From a checkpoint of a small mixture-of-experts model trained on Wikipedia.
Size: 13 layers, width 256, vocabulary 29640, 53.8M parameters.
Experts: 48 experts in each of 13 layers, 128 squared ReLU neurons an expert, 4 picks a token, a shared expert of 256 neurons.
Training: a variant of Muon for the experts, 390M tokens, 5945 steps.
Below are experts of layer 3 (counted from 0) of a mixture-of-experts language model. Rows are named up (a neuron's input weights, with its number), down (a neuron's output weights, with its number) and show model dimensions 0-255. Each number is 500 + 25 x the weight over its row's rms, rounded and kept within 0 to 999. Numbers have three digits each.
Before each expert's rows: a language model's description of what the expert responds to; "comes after" lists some tokens at least twice as common just before its tokens as in all text. This comes from a sample of Wikipedia text that the model never trained on. Tokens count by the router's weight.

# expert 27
It responds to: Single digits in tables. Single digits and small numbers in tables, track lists, footnote markers and scores, such as 4 in 3 (4) or list number 8.
comes after: " ", "–", ".", " (", "10", "20"
up8:508487475507472548525510495469464507465522474462519494536536515473458486504494518495473509484513499455490478542511468497545505501511521540537427487484452503469531517467535511484496539533489492502453518454510521489532478505500537482520456487513518481527483532491513541485470504481469481484509478485455532479565519452515469492485523512491509521495454528517498505556478526484490532442550495520484470514491528479476505500467531473510502507518495501492471533461521489480501496480500544495487514518493540510458482496558543515509470497523459506511466478513523489504483466489520514506483534478467545482517510537486490482525544455498462497492472472477508461493477513480513474517532487480555508506536528468512512480511491511475475469508488500482476485522493536486480491514510509
down8:527510476484504493483481469461524485486512477490514524502457497543496485469454504479496502482493509507520508549507517508548519494521477527469513457463483478475521502547531498522476509443491498475485500520514523512478512521514509517541485508492536459508497523486505496479523497488477526485510464540520478483527504464476510536549492533471489525505492508480489466542507471537425475492489484537533504478483533503508528565485538497469500523491514521484502488476507438481527508521484532476477542499517492468492472482521517515507488502491488546529505443488478481495500495516497503477482526486513507551520528476487494535492482415534512572510515507475492498523511508543517453560504482474518506540492492485524494519510520496498462491506518531509448489458486509537523505438501500

# expert 38
It responds to: Quantifiers and modifiers. Quantifiers, negation and attributive modifiers before nouns, such as not, all, first, other, certain, every, only, more.
comes after: " the", " a", " is", ".", " to", " and"
up1:482493473533514465479510550477503554486515511489487518501498474493489502515482503486485475529473510476502497520494528499469492491479495442473449475476467528436509510495470467524506462505473516466472488504500493507496490508509451477478543471524456505464499523431469484504447497476469518494502484527526523490551523473516493494479538472483532510524446526480500503537480474492496538530473485506544482516504514517559510507508480468504504493488465494546518532511490517461479514468485447507502470492446520491439501507494484471508495562503529561524532506481514496486511512501518525491519541502532488487486497539534530515528493528532516512523509496531454491472477491436489507492503508490480509509501519554493558535524468501516506504530499480538506512500495497456502479498514501
down1:485524496485468461532502533531499526517528482519565506515499513483498492503515507507462519511487459516468463474501503502492544522480536511492525490523512472497486493497538521525453519489504503500506526527486508527520496467511462551495522509545471412493482476493533476506526474503502490571479480503486493495541472501501497483522477514493460503510493480479528507561521518486470505500503530521512501546488482493521512518539505501513519512526445513516537500469502479561510533504535492535488513505486520499544474490487566503527495510524508505487549501497475492550504460462510453482519512501482477504497523509491496494467524449548492541505488493500512490530497499571567491508486483502474491549455505494509463483544521472513524501504515483444528478477493492524509514510531522

# expert 47
It responds to: Articles and determiners. Articles and possessive determiners before nouns, especially a or an after was in opening definitions, plus spaces before ages or coordinates.
comes after: " of", " in", " |", " as", " for", " to"
up2:496511500474473463526538474458522496452466528479500506487480472476527478520465464473509442472524481497522528492487491494487476483499466448510453514491519483507511494520509458494547528530524518558499491522506472484499491490508507454520491487459551497463513495506491464497516533470467515442535531441511537511510510514522485515511438522515476475517514477526468460525490497529500556519454489522477506452518524469463511503490485509485509469492483493491499492486547463443506523478486510465503484471467500473501473547492530445554484481489503502488461466464481543466481501482504531490456522525504525487515515493513497502544489488501497529515494514526489506480483516510538487518517512496532475536503484490454484520515544549502475502500482517467506530480512497525488513526509480
down2:488518517493521494518505478487496461529502523486499474470497480491460536513499498515510554456499535483523517534542462542495474516538522474488541488496481555525527526488458488482478517475473497433488498547509519524504509541443458479476487535508496536515513490502467512535508536546525528533518505505524521488451490514516518511483522497479476492495530474456527511462492495533536457478519464516485507510528529497565513524534502492475537524483490489488498525500477525509473503504497528511517525514481478530475499516493486498509487515497549522533495543480517483476492497491494461502510463531517490489481515499473460520450496528493561458505493480485518543487516531486481496519511520478521500490507460462560502504524531475497547529513513545524523503491508506495581521496473511

# expert 34
It responds to: Pronouns and time nouns. Object pronouns and nouns ending phrases in biographies, such as it, him, time, career, season, years, often after his or the.
comes after: " the", " a", " his", "'s", " The", " this"
up3:524486528476516489511487490488516507548507487509480481502497463538514479512486502526458508484480464506493500471488497528500529524454532517484511488518443532543469503480484465473427510494477463506465511538470521501509464538469470502552519541520490515521456473481457483542496515495529507518489530479454505493448509496504487492535497472492513475488520479504500502485499473512521512488512485523503444481460506518510554508510542457552499524461522529525518525519473490473516490475492504504483471479518464504440519508493451470430486505496517447540491517525474520500484435522496474461497482499510478500500487496489533470514502530525553478489510510482502494527463533507481479481513468503493503510539543498529470493489479501495506445522548488506505515462505480517537476482517509
down3:531553513492474496506475532548492504532509487539479511491521508517559453506515471517520464516531492485482531484527532504513509526466513476464480487479504513498477475517505476458503500481510464510523534507521538502482474442494505552517435528521469508481487511498480540504495509508498503497483497551478483496527485489485461525539463490536511486564473464497507484470533509488503525500450496506511522489452508507501533490453485549499528502549518466494498513512517547518482454515467505468453484493502468533526479494500523503524488483511476518535505490510512489521512512509500459499486465512472511476497506505549465488505470515536509483504487474523578502468495468491527506473487487496443501482510464497504477489507481464504511511472524456498470429487469537506502475533513538

# expert 9
It responds to: Capitalized name starts. First capitalized piece of names and titles in tables and lists, such as In, G, Mor, Go, plus month names.
comes after: " |", ":", ";", " –", " \"", " on"
up2:498523531478485500517525512518497511498501505505504535524508504527497532497443469475545475493459492533499484484507543500487483454527505501489515484495499522472482476506500500514493468501492472460521462458495482513508508488475513519541506484515519525488498485453481519477550497548516530472514531471552437501544516471537492494478520510455510536480478515493494509468479497489525547520529503506495510495522501510497557478485480490483467513457509505532503501508513451529470546518467483485504420468511510512492494554497453492487530494473521535472520519465476452460440484488529466511527498510505564477471528585536495482517501500481505506505519488520527469482500497513516484523519486498500510532498498488468528508495544485495510530511510523474500486499524505458522452455513466
down2:476518531525497517498530507501519550520505492513494499466495474509483483495468528504552496532526479501486526464503499526519525442487498498518502536478483544476493474532455428496463468497483492514483482501501479463504506497514485460563530464481509509552481479469482497521502456534496518507483512553499497519459503500523554520513518509526521469465525537525455484525528503473480527506517513511473484501475518537490469505543482512482467488512543484510477535496507554501536459519483503525520538466487538490504501500480518474523515466495476491498461525494530524466531467510471528513493506532532508537509505455535491469508481497517490512464495480517469499520499521517484519465466510511532473463491440534494508493493535500503515443491545521477510436502521516513518527542491481

# expert 24
It responds to: Table cells, codes, scripts. Short table-cell entries like abbreviations, dashes, question marks, Roman numerals and name starts, plus non-Latin script pieces such as Bengali and Cyrillic.
comes after: " |", " the", ";", ":", "),", " at"
up0:465515504481529504483541500473508519462494545450495500518468465525538523481485517516487456469520480480480509543489495510527507488525496526556526462481500536498479515476488511478502488521460529561463521493505473476489506514475483519488459502506464529490507496475450471504511512536461472498493495499526454503505522506487522489488464508490498519496468537476462478533475477498483507525483470493472552496512531520505523538484491462511488477504548532516497479517518466496510526490457508487526470498517507474502485487466467532524535534455516465498478467531460526457512481531504488543520513499544513490509527529497495484483504503528496441462474499553471506499475485521493509560516498531488507465453513479477486511525484561504481513525461530513485538455503506504443501534479500
down0:515514498554481538462519500545511481538525578485528463460470524479485484489501490506468509511504522514471536493529495469499515493536487538504539507438481479432493500547488493510468499491484519504497498474488484552510483486463498486511494489504506511488519545445526469517483509479469517500517503518548508492506498542488503496516529486519484501523471502476538469513506501497532456504492509514433531486491499478498506505504482504517532512477512530534512470487493547488511534502540472519501479456520547505512505480522512554488561475492504487499498537492483566483521468513466491504511487524518477517519523491493510503502495501498495498531494526468535512517500519484466466507475481507515450516475521532509488470549518467453526524496533539544529441512506492523499472518447522

# expert 2
It responds to: Infobox field labels. Field names and headers in infoboxes, tables and lists, such as Population, Location, Total, Date of birth, Platforms, Coordinates.
comes after: "-", " |", "|", " (", " •", "\n\n"
up3:515503520540440514506529438505496495498540476477502519516509515532535493523533516480508490444516466544445478459504475498526509485508448464485523480475516525500529509477475532487468504532494510537514509501550499460500489492447419515496500508475514488508482473495509492494523486522481518508511461531509508482536497480473489475499501527508493527504505526498518491478527505500535538488533495453478490525502463448486502516500492491509529488521463575500523491521458485516508460504505512529479528474473516508500527561466530488502488517492476515510528497514530471467497490499522477505440508541534513507466534543492512489526515471508479510506510526508532543496503509476520471526510539506455480510522504488499509481498543536489474513469457513469509534466530538482492473536500549
down3:536479510499521519496472494505510472482510505500462472485516518520438534537468521537506489494558526521520498476525474545488518516473534493459521492477498499493486510500484502512487523483506471485531481514525521489508531469489478479507491490452493484459461524517510501482528489486542514464496449512524543480529506493480488512479536517461492473470518525495501510516497520463535530517549485575496498551533464496531479505459523529490505499472508512548526491491463515520512510495505561559494516473467497486516453543509500455520522475488483540433509506493511459554478483447517536494486499493476535473450557520463485508483487510501528507510523532475484498500517506515492494542518535510486532465540467497517507512511517524505483503507521489473513536494510479467497488472482511

# expert 18
It responds to: Sentence-initial determiners. Capitalized The, A, He, This starting sentences or titles, as in The Sydney Morning Herald, plus New in New York and New Orleans.
comes after: ".", ".\n\n", " \"", " of", "==\n", "\n\n"
up2:484471498516476544472523505501533537559499496471516539516529526518515488504499514531505497508499504535498522472509519485504496547517495562478506498488479490499555477516484470515465516488509475501487504499510534465506524468519505514491496494525537545460477487511465489497509504521481490473504520484517514464482539519499520479507468493502522524493481521531492506507461508465535564501493486471463511524484491600481501520480516506499489461402532494522488443481492516497490477525485485434501454471520483491468535514484498545531501511486498477469513491512508469492437515512553492470442501503524524509486494510474547535523526533490460486499475516504481505508486544500478541514512510484524508470502517473470470490470520505552497503517513517526487475484519500530535495496484500
down2:517484491555469513501506473518505506533521487498532500481507532515510540502492547494525496502522476500477517509490507558475480461516483469515502468519470441502478532532508489536513483471480512531456487512493468491514475510513451522487463511513510548486426525528505480508514497492461503541502495513499507525480522525530488528476512526496525533500499516440467494518464514515491503522497461495523535533483446499460530470498520497482523520492482484502490504504542511534500501510493493508494519449451492551518497493542469472458449523517500502527477506490518504478503527517516466495475435501504525507421489508523539520508522524488476509489548465530491483469532556551478499478514490495495501506489495505489508471499551464516496512535530523518504473540498488550517477461500490